{"experts_per_token": 4, "balance_loss": 0.000278, "balance_bias": true, "lr_router": 0.000503, "vocab_size": 10298, "norm": "layernorm", "tie_word_embeddings": false, "dataset": "wikipedia_en"}
Below are experts of layer 5 (counted from 0) of a mixture-of-experts language model. Rows are named router (the router's row for the expert), gate (a neuron's input weights, with its number), up (a neuron's input weights, with its number), down (a neuron's output weights, with its number) and show model dimensions 0-159. Each number is 128 + 32 x the weight over its row's rms, rounded and kept within 0 to 255. Numbers have three digits each.
Before each expert's rows: "comes before" lists some tokens at least twice as common just after its tokens as in all text. This comes from a sample of Wikipedia text that the model never trained on. Tokens count by the router's weight.

# expert 107
comes before: ", ", "er", "son ", "er ", "ton ", "man "
router:131102079181122116210094082071094121090119164105173093127169077167156167175135139123139095077095171116114124136118120088123165114162121142098099117165158168178091107158133073096108093138126100128140168148078118145098099131134092126116120114110128163041125113096116104173133161130121161100132129093093109145133122089110157134136185092134147149164114123180144189039107087086112099081146159148142075088167143123151163104155102137151155110173122108071151139114187043089186152131140157
gate0:117188112163155111182120079096118159069155147164139064143064150123122158167098162117132099160150130105130201153157092140079173105125097104170113149086128136146184192133124095051117160126108126199175136135162179117099129125129098126113178117109103110146109117126119112090093099158143132107104081123090063088069168155147104090119119120141076101146142065135161135153142118104093074134138108118103099196158108108108043112101110082117186128123107096145160166159068122137108102149152172
up0:129118133137116096103200123133133141084131158135137099130121170117158121095113042107131063152197148138124078119095105121119120105162134148161142194088175160124102177165155114121176147130131123085153168098133096131087131110119180188105143147110071116161088178180106102088094157119096143138092099181049165085099077126136174123109144083202074117109148148104100114156103156123135126187134132168199135142138083122172124089155121125178131126161104097098095131114108093148126045160160121
down0:140151102108190114128085146116136134116099105198185190087136126112124165151160132155138167120123148055079133084115160105096156126184149161167144142142116083171192120117118127153145118154129121132162208115059088128094110115108144145143080100087081181090158134114137108147179107144108173173104121154096101160145116168161164112110141099147124101126133167218155098111136066055134124144081115171122118179072165129153167104136088100164122116223144121157127120103147142138101124150179149

# expert 37
comes before: ") ", ")", "), ", "–", "1", "5"
router:118136109065154091127117123152158088139152150081121138094143110118130041122112147178190088129142147139086066156130121103065101187115093142079133123134085144158126093098184129094119150150158075121127137112200153153095100088073094168136066165130144122092115166146144120127084174136083120123105062139159080087132153069117152138120037099122137142124139094062149118161094177155186145176163157123157137168129155167191118091146149151161156095111167157102160088148107148131147112114148132
gate0:088081105143136141130086159131155121207086155112124124100115095118071119134144103156063159148057102161088071167137107106136092146148192125162118163140105132146137067110101174141129096146115089122125124166115084093111110097100141076117106139150127083119115109076097142119150130087127127152120120125088143173166149120113102164127169171104109162105097144224144190107101129121100130184140174183163116146186157146116141147159110153167184147127109042155202136093196121150138093152087174
up0:102146137079182141129112070182133176086182152163128144177155077144133114135178181118133114064206161106122105099101122148122172164090091145130177086102164092142114130137118071167134110128159114142111140173163156160106151187121114171192174048099135170095131156183130107114153173121141129118135183090140096155131161110096098125126145089121168073093165116140136080126152140096123076072136071126103128143147081109121140127126115092137112134157157225070131085130108115124116132134174094
down0:140118111112165181107134178171105113073070103099168111135120108179119109126142152151115152113098113161170124124099096087153205134102154165082112093166086066133087123191133131117132069183115198132145156137106141093088112071102119095128178120115094174132141071107145137095120079113139137064091089119177121171127131179153147167078150160139169095129079156083197138139105152092115087140144116167153131130139161181144056143121112116126142103166104155057164134097099150136149113160119192

# expert 94
comes before: "; ", "to ", "—; ", "1", "0", "2"
router:094115130130141140082150146100099106124126106085141133110082134095202181126065105201134114191097160151084088135127113107078226149117108142093211158102136126120132089123147110126108132142184132076121152099121121132108183200111140108141079137134118109121158144123101228099160150138122138135083116117144125127129158152136198171075162165141130134132174124123148180163130181168128136139141159152092162133096129126063092071157126168143073091142099085129168140131156093137094134114076087
gate0:113170087092084075106110173144144090083126107106097113154154120129149143122146164152139140158153137164172106050114128199113131165110181117081170157191113159120063114127099080140125125197130125100149128139161120155146076104125158082104115082135114104086136125152138159112129151184168148117112153122121163095154151139114079126145098129188148100104168143172154136051088139144137137167102129087185104066096121095148097109197185091198113092060135190170075124113096150125111111149136136
up0:118057154155172176127128096116106161191122109173168160091086153124104107114088114101098110082126104096092144201131150043192110120143076121143101083074152075139182168125177150081101179098170160151112128117130120102103159147131095181142166172137144136165137153083103072138116113101075112129176112117129112132119115139137176118150151146086072172159094106100109110191157119085103120091170156160096158148150148162137132136096117152048155166175109078110176151137154114152146123101160141
down0:133085171135119067093116105141156152121142133067138160119138126173132086163106148133084109142119118093078150121178096102119146112125178098179173180127127126133122131122121112162178127066109089103148130118094104150124118112090140160084096112182123127169044108148188107149125067131117155109104120159129176033141143134165129180147051150092107160092103163140130142159089107192154117123112157126150130117083049151075073150117107110067192071176158102160148142110089145162132152111115160

# expert 4
comes before: ", ", "\n", "-", "i ", ". ", "us "
router:147150086124125147113080157120073110099131195134215076107102108127173120165173102122188110055093115111125178115090107098069115123121125120151088136062140114160148107128090090121145109185160064127083185151153087139185140162120100136092106121128091153106136106169132167122134150085086163112175145173169131068153059088115136143146105134120132132144163156145086124108159132163162151125110160090171139127135162186111140127087126110144163141181114146087128134171124061083070165128164076
gate0:147171114180159098106161129150159126107092173182118124117131072133125141110112152144121160112139119163124136121119112128067079137114170139203141134125138124094136131075109136128070128105104167097096109110095157098210125136094147157107151159078176133197131158104105131104148157204125124109153159045119168100104102102152112129093111208142119137152092096110172125169145142113105150177079163175146093159122130074117124132048068125139166211127145094088120126076167154179067145152112141
up0:175110151153120092051131140141190106109143181143170162150150123141118132124103152116165172109130169099125134148116122149096085117090129103223133134077149120123118123119094112112137116173075166061132041126118125151172061112079121162092126143135146100117154137120135126105140164159138138137147166107066152119135121110174058103097117197183115090189186142114095149137143128134087178164066139141102097138119136124122147129093078095126193170117151147087112139062175192097103186129146140
down0:175128144090069147132124123127117151151143133190122074144155161115138143141123153162154076094117132110067140134171144102167165218159080124123109088122149153180132154111158141116088081055170139136120126094084125171098112179056141092144131171121143139129068167137075109112149146123060129090153121102121056127160139183166161130115119110137117151041116135116210120165113113109146150198137134184130149105104150115148146131108171166137143093096140134093095083170183102084098107138117166

# expert 92
comes before: "and ", "which ", "but ", "the ", "who ", "including "
router:146116117161115118139145216135098105149095120113145188137133087126126103098016107138172078121181161132160162107173108149098168153129095116178140131175178158099120161132158131113134117127106222135119132176180133165188190174158069118081118149103108146124173167119116129148126120152071066168126133115183123172135132154175184143144100152146114091105178131096145175154097149108085150121123094103140141140102121118137153124148109113141105136159085118154157178153162137148130182147165046
gate0:154103128164147149119136163087102161150163118181133148163127133078120102105135107123117163131086120126135177090133142207102115134180182178076099036120134114155101176090086081164097152135102124123115146158152113126112128088113133147131062152108115020179160130140144162134095123121137091116150123207096120109208109124158152141146146136177120105102145116136193146104165128117084188097152207182095164168142124146153094136119131122157083109165181119114174135148122139113082126101180153
up0:158092127163109142105160140090086159120168110170141147173112103081120112140114110109125166101072142115120195075102138171106157109140147157052065077138137150126116172091061092159056109156080122101073175163177116105126096090122114132117120137084139064159143122123116139142088145117116098118162140170116125103192109114147146143139132115138104124068148099120167121086134105148115188082143223172105139158120102154135066114147130119155084070171166096117183142181151105112123094106195134
down0:100123134093161123102206104108089099139107148150130146177148138093100186077161071126152129131155186033132106138162109117101114063082106095117132098182147100144143108128102062139071080105092178101117107119103119189180100080137144140133128128128128119182155131119130092124196139125136089079132183046132160169124102144152172126104094117085179120116117103138106155118185141112096102070129115108142184135098089086152160113184129136085104126165141136146078144111144145137142144112159053

# expert 11
comes before: "\n", "\n\n", "See ", "History", "Early ", "Career"
router:144201183149100155106180100110134092146126147103185124144101139105068108129107136151111151105136132085092081132105141095071125169122114106160157070122096172126101137109155129107082117126109155062104106193102138138135172148159077144111129174156087128156179119089073158118108161131144069095093097134175118102140112124062168199150045140115140099124146114137160117116160146183131142179151158165146170162194108105090110138122157128111109119100136154098184093146113150172064167046134114
gate0:156097152128167172120108175166125170083091079148113134142069145076143113154079128147138117098123127138100158156110136120115130209100161146145165126132102129120143094065058166142137154140093116139118159094149101181119128173165147113123139133105066156090187089119109094151128168193085201105157145127068136166103091131119165137098102183098095114107122111102154151190147142111136109155154080075156118129137121139124197222117181114134175090142136099104120089150103084136079124180132189
up0:118174131118140077119126100115156175150137129149125111131189107120086109116116144120133098116135098138156095138115179152074176080136152096108164110162111193107114101140177108109123128184125112143075069091091131124155138090083095128118175128166194112156128142128147109097127103134181119180105120141104135117093112129157168058176174093100159117124166174078098168104107082108124213164099148120100193076135171117161101096144099088127071193162104128167209108186159157091112149125085147
down0:136131138103162115156034147132152182151111192149115113107145221069138110132148118115154112115168154145108145154183191179133135158151171161162092116154108166084113125147150105076109063158135090159083088127160137104131133135085165109105138136126099141068139194121124126114146154161143151148185189146094100198159180121156116123081190141128115166131060125122108138108064147121068089126094110122136153124196098148120099146109095105155109094120107121103079130067141146157118144164101165

# expert 10
comes before: "and ", "but ", "which ", "with ", "the ", "including "
router:159102076150151128148180176141108103149113117144106189145118087085078133100068094153139142101148143136169102114172126156072137143139167152176074129161185146086121165103170146126115086086101166114139161200177161147102166135132116142130114155095137176149188181112153128162092120187131104156122137116172139142143118159175181131163121172163140086128183066093127181150134132118072127109135151113170166121084067113143158123178085148188079140133117099160164133145131145152171177139167057
gate0:146102150120119146087111160146078099124050083116108199132152135173131097114097127115191109171102146138074086156168125124159179114113103146159121152124178126077116137162178145133167106140122180167151119145160099152143105151207089098133193117152120143160063099129137160130114090132094181089129136142091111115087161146192124168160104139113122100067133175161074091116112116131145153140165083143154155134130113079147114121122103143091137099138081161145123115180093086150146133248074162
up0:136085127104110172047089159127088128105083098131125182137143121114063081108128129106118127148082165137101095157165161084164182113106114109134151144154189104058166128156117166140151107119140179174146121137125096116115114119222096075125168172136138189164038082138157152140102137119102139081150136169110139130065186129175117165115110135112148105095084158158072122096115103122107169126161121097154097150079117107108135146121115125129128078133095151154149117139129086139061113212073117
down0:121155126061165097152148125164142155139160096106109134072124113175186114153135097094100141102118108246130177118087092111132121164117128142086188143072080141112105133125115146138116128204156132097164150097173111156122153189138116168146122160192092121135064068107143176095180137122119148133120107100086138111130155095152094151090181125132141080188157100142125120150153154103162103150129136137108076125188169173140127113132187127081167161126168163138126126096151090093107183122117203

# expert 41
comes before: "- ", "==", "= ", "===", "The ", "== "
router:094141137137106104080098156112110079106135148082148132177081116117104127108106135113195124168118113130119134136134106100099151139183195133082117064107170163098104107122189105086081094082120119164108101187129113106118123083124086172137108133155157130112105131112086127093147076102062137070123092158100118145111118094159141147166092126189154128156202116097133106131140115127112180148204177154131126190105143122149106158110101139167118080080099142161181109154128107232098167097143199
gate0:124147107115129156145088162091124109116152106183125146093131162175188088088182149165108122091183183144124134096100131088118130094137088174078135105127103123121104081082144133103099154140149160162039155129182120128136143099106074142171136073172141142100089175161153141116085154118153161096156114182133118122107097114204142122075158035161131120120082080090227141108115129159144162137144140155105129094151124159067091128173092167087105152141119123170119079118078168127118116114109113
up0:133130141090165128161140141116113147099110142126130105095109148150141067142148138196147125137192158134128172150102095094126140127153123205069121102129102145084109092124141151123136098141156105123041179167120155135126125079139091123173121111178111142091152134101149119141088192147148150127168107162136149141105141108178119207128127056138174146126092090122163155061068153116145152079158135080076152103114082249081121116163109134063134163108108076130164108131096127120129166071128107
down0:160118195140166103090114122092113188176153161063126140103128140109138151112110209042113141094105093156173131131130106135158124135140210093087097184090164164090082096126090143181136176125093131180141108201135141095121099175165178144120093125060165129055115128118139136056131123123112133153123106108163057098190102100140148129119173159138130136088168149161105138141139151167102141103118088147126178127162119134113113142119162085113150155097115161116127147070156098131087109132093088

# expert 115
comes before: "and ", "is ", "was ", "which ", "(", "in "
router:135070103113140090141138126131118073163127116122157133155091119106127132120065107098144076091094142125107142123123088093114167166099132189123084122166144143083095127161142088105128078099076201137081130172146137164129160179148086128098197115089121147083145186128154120180151113156112079113111077054155129125173123113168130136125127170153130090081102055180102138181123218122150111133198077156123191135091121122164152094111120126124134077127092091146136125119161190141152130143128070
gate0:113077137140156138089151102140138054114097117109119126108104099132117126134144088165110141155197096160144191221174099127130118110099123136101145109126153166155134157162108100084116147149118158083119126137119043148166095125139138138149127105102122143147134061079112135078183120155131099132146118090157130155076135116192153152123094157145143164173117134163123222107144109093157132102067113142096201133127104060185086104047144148135053088145101136103109141127145161098185079118121148
up0:149134128123095076129141119098114068116126104065151173105102125200065161071147139121147146150177068104158141109146117123245141117142110082100141129145099138142158082228136119113160120123173145104115090139137146135143095155144166143150142133102131159102126122111119083085075100162075117128179153110188145097113131081121122171117168107103117115139099131129116199136106079088133121174163146117115139094103157107141173111038121163106138105168105135149144185185110150160155082188124128
down0:049132085080071137097174114111109102160140187119150107118150102200137146105046190111119172093129136161142123188132062106125116140121131162145107223130134118110126112157104111099165088135089075100105155192104140128143135205077125117160114119123140167138122121126118157093096097176124177129085106156171160117128161192128156140118089097089155110132110059121109061142139135176105121114103133162145154071090091118131195157152100123144158152174145138155172108114094106151160163146127145

# expert 113
comes before: ", ", "er ", "y ", "er", "ey ", "en"
router:136133068155096153167141053094085085137117162105181084110117092154126141166131130066140108094108185107113160146088158111124110071175122153145094154121191143175117118134123110129094048161143123115094171179141116140156104156133128149166122082154115111121147130110115154163123164104133154122121162159072091056145082072082120170159166120117105156206129101165097146064164150144097119092120207139178078105135215156158145127151119106158176104121148126085123110109157105123104148143158160
gate0:161114118138145142113134055146158082115066082088113090118126168158116149143079159172130122065127127097150092195193140155161092107117123093147112116086111074120151089145150132169179058111116128167187108070138111128093150148134091120135117114090105107162122125127070100140090110148092145144169121114086098120171119120125169158150157116136161140102144119188136113062111145189125091136148162146142198122126176119134150143125051182116108176185133144122127174162108195193070095171110125
up0:159100110128129136147137150143125237121153135124167079117173127063125180108145127103118082134130148089130102117098105137087149115102107144127111091192113123123120118088092119142097120123128184162092150120172150164075173066108150175170125140135154161130123118088153177179070136115171172133082137174137128127135143201183131130099126073080107175105116141153050100111151119076145190140138108117114135139121061147108108127162230064118096110111099120101151101084150152072171136129139130
down0:146124124138121145132108122134150143117119156112128094181113104117144163119095074141130155132105178183120138134185113145094098080163171117146107151108104134177128114110165180135076124172084128224095093177093141149126138099111144163073183137097072135144165155128084083136115112166090106154077164149122196087096114078130115123126195162097084146118116118136097124128115151151112119196179065116100127190171134139171084154104096127104091117158121155128151148113118105016084151189138166

# expert 69
comes before: "| ", "; ", "— ", "|", "0 ", "R"
router:130127082128081111082112118188127136152118066123079079068126148144119085160111130143165130170149187153170061176118078105144174108115078146109118090067116114095157151139143108140097137113131143074152136174168112160087151183098183082146104168124151126149164167119105205119104147177125145178134094076169153142095117148131179200086133143140152058128127127157101142132131164118122155146133163133105152124113161141095132080075174124181109110155157142077114127165157164168091060113092106
gate0:128185161144139111155124095095145134106128139140092079141091187135144127141164131114157157091123083065113083206098142114167151076125160110126126126109092082150162194160086089142092114185100153117149102151141086110119097133178136069134150123126116147152134153129116144163108154089170087151105130162078100122185102140197102121102150113197148136144137104123114120192080141095069105109099160034096143141101132094151171141126124202099173168099074128087167130119142122166069116090134078
up0:165134160123159124153158091145167086123172071144091103131088179122124164076144153140124133119092095097101081182082130186150164104119183107099096158166095098096158180142084149189113080143084115085109076169139096119101127117177106127137104123151178146162116135073113118195115154110177087122105118133105091123123095153151103093071172160171123170144148119125095107188108108137089144113094118063100149118094169086143194125132151190091173151100124147098184129159110161188098128108138080
down0:150176189079093093152139145155138077143157118107134092159077113116147120158131134142141123110130126061159124172072118202110174137109127163107107143057048131105135154161090183134100141124090138151124103098086097105089197164129114148126161095074161174123069152126074129093097075141166068122148100133093110101086108128108136094049152181117159114179195095135179152171108107135130171109145141146081160203130113139101189113115096156168131133102152161104139122148141113138104104116134117

# expert 98
comes before: "ia ", "ia", ": ", "ian ", "States", "States "
router:125139153084086085157087102135108118125144155173142111139165104155100121100166134187147119074148165090063092148140157126102147193154128140069134103135152124102121085168099137147177081088150096169111165125080149103100124177149058186125123120150130214102178135162138130151208178143109130107140150102154130143177147090096082078103142171133170089143157108167124096175149141164114163140118120067098170082175128090116127084083146064149154161115126106116166106107179106127148147116102072
gate0:132145100110146079104116195170147118092179165139149127127161086100134134170158162129138150151144113140119113128066148076152194136178153076115047132129128066126104163163115163094123108142114090104078174130128143146121111203134102192176118164147117151141070112110147146165169074162092196132149098167124057116158109106119097096081115116107133070168106132138096046126117105105144134096083119097149147146134131114179153161134146090080106123075145143101161126100124165136193106192137163
up0:134126133051069120090134137149166129139137112145171109182111075088150100153160161169135151169170108183152156095134093123101135145182141071101105091114096092125139087135104160123143052087068086120112138121139145140141076141159137195163101150139135180142093101071181147114094131032095166137124085142092115150110123091157138093089185152039165103124126119124102057104082093153087116154092108096104135151113133123124160160145103110103152114092125136112159182106140139166170109088153147
down0:121102076111150165110095161088161106173108172118109152159180194097113107099138170120117129132139141130073118187192112098109160149095155135118165079128136103139124113057118140135080064118109083111122133070120142075101123141214110147062161099109210081120135114137090069107093145182172153101099155129134141091165189104084144158166119188130131134142089143114150120081163133116136133134120178159129150150136100149161104124081082155107168184096066112128175118158145102113100127149097168

# expert 116
comes before: ".", ",", "% ", "–", ":", "-"
router:093148078155076103141161149107121099114088168093150071110068134136170104188146146145098143143147136161134082131104103105135150124082101133119099133146121141164081141081120077125165129115180100111170097040150176158129171119144082172131078167180137130073155144115112125156107119133105153114128071109111107092098138107119161164141130117156104064167166086124110144224193195115071134152071192127132091118132140139107098164074153089158112158113110168091098131119152139148113161079177120
gate0:099157132108135126041072150055130162041101129161119151077134138155114101086131122060112155102070189147146117107160166157149128146176141142124095053105132167100132184170106133132155175095188096120167126134147109196118065119083140138109164128142189102141159171103110117141112168120084112169151080082098147157145120157147133103138146131163188141112088118106119106116197099134112182123132159090121151127147135101171089086108152092143119128122104110125166067094159131155126130157067093
up0:157096099145058104148148108150144101250107174065106064058127146140111143116119157151128092222134120136128135130114116103114090173123184121090101105162097102105082149092146169144101185138127132153106099070168144120162121140158119144073124114127051154142095089136142176103083106080170128107117156097117099138116125131163116099125098086166121151163149100137144070163107087105167097179092140181140109085157132097121171127159098142128093146174127136090131166166116102094169108141102169
down0:119143182156124110081120118113067135142090187135104139132125084117088101130147170197162131122140156138072116167139082139121155146137148199133130069147120130149086112143135149125101092081147186093075147153163141197112101059177126169162119094166143227098115090125106074148158170127102089173153097176099160083134155153148133137110127160145125125156111124119153207150133129096142075173100149148138098171131109107112137153109086186167097133110124153079099202185119135091117142100162133

# expert 73
comes before: "the ", "201", "200", "199", "June ", "January "
router:070093144156122127096124116158149097109188107190154229103136142137127080097160121119109125137176151123089117091102118088096107159145132137186133087149168113150134104156148148156124157110100161080189154126154128175111170096222095133114135143120155072145116143070107131155087097178105080119129112120161191121136171148096167133112093150168121132155185050061126132158157154127102147154143116093118129162105090096148065123079138135138147126169105155138118129157209059114134183127126123
gate0:121127135060137140130112105111127120114093116127153193154141127100194194182087155109180113120164155155160099149082137105146150162024127171128070148163107174144142131156133109063098196161102143130106142131167119132146104101124223103123072082131096046132118141122091159071148141150149142153083135123086135132136075093106179126158106153114135167128100131129124085109078129129133107111137120125094153118089169152088087070136109115136126104096108138084108152153164141132182035128100118
up0:106093067208112099144146167112135157123122146133117128145103094144108077076182119117129159121172120089124185104133128170166135090205127104099103158148139132134141115087110199209169109133101085164139181123147032160142127186135095167131129139097118149080151093094120103163138166135112131074120125158110106133110167088138062107132107075147123068141190112176155157136159128096152072126157112099180088096154097123150106180167142173126129112176176144141122072104088127102123148105144136
down0:103121147189105170093177218179126120139147093160171103119100087212129089117112118105110104059114180077138120094156121151114170080125120104104176165131131092116151123114109097151124126159118064112133137051175149064126133112123110155145205159160120147131124130114108172128146150076130081141111154114097097154165142111115101081104143097090089139132154138171151153111164187172080138141132100114139123044177092117158141155183135094122109114209133147132093160130119146080110143133168168

# expert 90
comes before: ", ", ". ", ".", "\" ", "\". ", ".\""
router:125156155137104168128130157083125087202110158117142073147123073107160069146082112177134091094146137179108104112178130094135093153106116115126098061110122148203094171070124098091152122139125116112115125030129150114154102117107173122125071219144092096125121132163116139170162152131115206151130124152175087057132099125130158162101048116143141124145114115137131146180106124130165099147117126101123122112086129128087157140160112066123084138162123129128113122181122104104127196120210147
gate0:075128127151161127181112159086152156099107118164153084148195146136157162167129114113078122084147195102114142135142134102102084123130115163184128103100162093144143139163171135106104095099133091118137121092128101134098114143148073099173137104117145194094119131154130107100124139108152156085147100159128132081096135116107122191123089165133084094180078171118156158130069100088168125085112096091137121145141166115127182144142191192136235180166145046136123164100060166133165126146131166
up0:142151063112133104070174114171129161152094094114096156133123067132061070143146138119139130131132130137148127191173158135099124071134133150165072121150149220087154072137123130109213169118161172155089087142102177149104148129084164073131116105170149166182115087082081128177129151133085163132127128057138116149165149144122136140066094107074138123122161095153089111141150155152119110189085216103102138124133116185116139091151191119129093148126117129115129148113145132127137122075113124
down0:092154087086185173159114078138103084111152174119082098102094145153082138144124105161137126163162145067111149158121102147132121061088161195125173129156149095183194119159112156143126151169148118146114156123094121111184109120141177163138075113086053103124094050115119133149104158105069125162144115129161136160153140175150141120086218177157084140110171107153134104135127157124144147156125165107143128129114185114140111118103146144105111174117156113161109167160199176123172112085196095

# expert 23
comes before: "- ", "| ", "The ", "Preceded ", "==", "\n\n"
router:150088113169162118155120138140100133153158117110164094166091100079079152146122139105133108153113138139106140118094201120045116153146181081122064077110158135092118178150160123104104166083122117069043155153111134158102108110141102142101127141151199166094124138081102172166131116152144131063106101145138112197113124118182124135136122124182147137094154090121070188152133150093123145125170152150128150176127150112152062077166105125124190079102162104173108071142136165096071159098161148
gate0:138123051079119094142112120182084145106095122165110159139171102119130155126156124148148124154120122131130121105135180090165110155101113122126143098113084073155083168154134135134124100109115125152178125159103151112111140139128140144093097144143055200099126140120174116138129181083108137124163115111072155091139157128121157174138126099146123124093095074121131117041081135101075158165134149194187134119104190122099080097145138098155014127160126161149102167158107211159140163042163142
up0:143108195151129161117129138076183087155133103121118092097089156136132081166085101119161132120128121107155104173100065162116160128197156138102124138153171200155187075107126121100133153161119117062128115081161110124147113115134136133164143124132182069171136146130088153102086074177137131167109121144128105166127101150186145085106156165071146125163148147123140133199189082144190141081119096069109102186144095122146173175105133175124195125113140094135142127097093089127127124197081147
down0:102170092157108155137066143152113114142087113093113063210136154118116062079109084131131101125054137167084101088147135163140105115144151156187129108140159181141136127164068128093100141117130086103190164152120164156096167126147134134210139118140122136093141103147170160179088134072089098130082128196116101105134150128099129132103153126140129117087092063132167144111177108112145067150095109173183167182142132151115143130135095090104182153139192131164080146133138152162149159131135187

# expert 96
comes before: ", ", "; ", ": ", "\n", ". ", "' "
router:167195160127102143136139137089094061166117118130192114152136095098146157185112151187144138152128155110105103183144129082130140146111108136145093092070136186188113145078119082138085091144127081123101162101121098066143138118109142134140075175159079116119129113123140130165146167137077135157131070139189147128151075091072137213089086147144136095151181119154088099125154097111182122111105170154102115136122151198044168127105132075120133125149129131086168138195137092111097132108137130
gate0:117122141102159111139100109136136148191160185132172117062122061142116123206106099175109170150105137132078156071117147105159097171089112127107173095116220110150110097173133134128132183141075152178106136161122113093116114139101127121182161074165140180108102154088115160161077084110122083162111149129161090134077141129145080109201156140175106115130150078111145216105129138133095121116101095096146113119099157117094158145126092108142119139118088135143195207139130166135116132151162080
up0:124152060081121112124071147164143156142096096141097115151138195159128125162156111088127126127109144136096107126177100107074072139132101060149084094094185134145106144153144181170165122124192195143146165048131154173113117145118142203120146172094071116097074140151161178125185140139121168152096174121108089113131088108128107129076183139111127184167132164123095088146141100097125116117133145087121126170145068142112109056120158123209162157143141112130102112098138176125155165158145144
down0:137178107145147155151129178155111128110122146045180071149096158111140104066113095118115127101141149153107138144072099149133134084127156073075149125132101130141116095126173087115128170117126134090111154009172116124101070095155122095128082148111096129116115128165178149162153155115115169123080102138156117148136142080113129164181153126022164130115130120158161098181070170095157109137168149168096146129108173114175116163129107115148206175162083157159094158097126117128146084122113157

# expert 106
comes before: ")", ") ", ": ", "–", "\n", "; "
router:130173135039054119137151099125156127126102170137110113105141139088148107164114198191130104137111159092137091131165139088161132131100115169114175185093082151165092163086143119071149153123123055114177167124119091181123134127113108131145063178173185148142129119148115179139117161070074208123122121106142091106091119091110119124150095105111104087147141094149074067156132151163145176129141176177125190083116184131070121143126161111129113136139129111116134116185110120125166147086112164
gate0:092159117172108119112132082107086088124119079115121142121118218161153105154143168166147116094174121124106113042128138099122086128101138081117127131097162148160132091111145140166142189099128118169152162093164135106172103148110143155166128199151130162140212084142118144165181111085123084132135109147127150082105167127188129100153093144161100071085119146131074105127104050183129090146120082076171114109098099136165136173125156110139120076116082084098139103188077126082113148095095097
up0:123153107123116157134147156156097080137175130135145173088106135129116125151181139148107085112144139131100129092120130102115115103133148187081103189189086125117170106124200117185174159101167110121074124095132140169146189132166142159141136146118099158097101140121158177084159096156136161107202068117105137077148130145161114122180137058169144099159131104118116086116124136202089148086058183121161127148098075131091175134178093117083127163146117171107140173142107141123031166151095142
down0:106146111153172133148106145155115088095135155143212120092144144089096085118142105160129176094150108165075118114106112104099108080139139132130096189118152039117107119100178160082121151132137084095076150099113120190121154106147168132131133128105096159097147130120111132116089110109118110133151114081083129184115109091149107093171121043079196172137168149054134131149095184193133111179161142145159119151196062156068094096162169119122100133140128090129120208124114123133145169151131145

# expert 99
comes before: "\"", " ", "0 ", "1", "1 ", "USA "
router:233090104196112116116122162145120109081140088103152112130133138111085177106107104163136119179155127119115129128123095092114155123094100124122153129098092138164121101152148111119151122123119131099108133165171093119129155089171126180137164101141120111136093112100135221149085152093081141110129082101172149179136199071059134134149086166146159095173113105096100111094090112140169188159076120127111128143151156157112095085086157202120111104136178164159111149131194163181074069109091101
gate0:093120156071150148084096116175095122093178127156202161140143114123164081111140126179099187126090116139100047131091107135184140167146185174141132111116161144088183160142125101120096162115094171126111139111162188140183176141118189092115143081099125089105158149046116158138130104168076141124095153128079111129115128122105108036136086137153122140105126092140113070088180151146121137092067163125119137124131123174151094108070150181163124141096130116128123119134114175171131168187123146
up0:152179141071088136145118161116118129107118095084110076116098135143086091099127115113107074153119151158150207178150157126150114170118103140111137167108140076098127107113149135128154132106106057188153092078129108115023108133172075174163127119107090125153089092145133094112081138105192124131175096136122159127098099141135130184168133123122161089159131124058169182147037134141140144093174132099115170139125105099096087156123091122089120097130113114173153158139139091153208166110129072
down0:128175145108120171115138165160141138153090110125081090209159175144141113053112051089124177136185118166113162140087094138128120062154120134158117174148129149103078147080093132139103114134170108096087084129100135052130116183142134120110145139115141122114150114083152117143081089117058161179145120108107092134134185137156124136117117151135076100093129057138074095142055095180114160088077199150121160105120146184167105152123149115136143136091075127148094165121116174120151135089152158

# expert 109
comes before: ": ", "′", "Total", "°", "\n", "classification"
router:067191122137123105100111132103112133104125106152173156157160130162081211179122134125095129077127156139117139160114095135152159139125122109049147136091143074117099142114144100075132109133181166138131081100105182121105145115157087178113064157174172192145146148155097080164179104116143099080123088110147093107111154072121115131125116125173147108129173092132119139053142141131156092197078125122102165136127142142068150154156136055073165166092144146059116150126170150170124151096084156
gate0:096077138154106088124120097108112107198100126113133057145147158066126139166113142065137121134120108177171140170144120135103119093146075166101114120150104128184163172146147134164072114142115159092103162090139166165165121140190173081143121123152081076115128120129079070099163111069126157101086070150140180113137102117082173162194110110141193167120102120115162164073114140179172055082092114126085122120158126140146143073144148155132109107073065113125133130140175130109101096096140146
up0:144139108083135222141150163118172136064121146141123181120104079212169111085146102161105165093137148103119080078129163107140139136100169098143131083092125146108132096107106116075144146091130092151124051129121118108097141126117102167102163092072186195139114144130141143152112120148140097161182203093137085146122149155147110117062161131120105128149116150129118084211115091109085146140155154172132104149086145128119101199122090085139128149193186099150129127171084195134125113151131124
down0:075094190102093079090082122170120142135121120136082132131137121171101100061131079112091198188101101152180122116170152165177173094168159166119142104117093149157123172072121164124199092113158139140143133175144148121148105093130171155094145123079125137161082112150143129095163147165146067117143145138108117168101134092160090102085123180147198107070151045155113155131174072149130091173111105097135076086132127110104189130175170127128121129114133082102123096116153118105130096164116147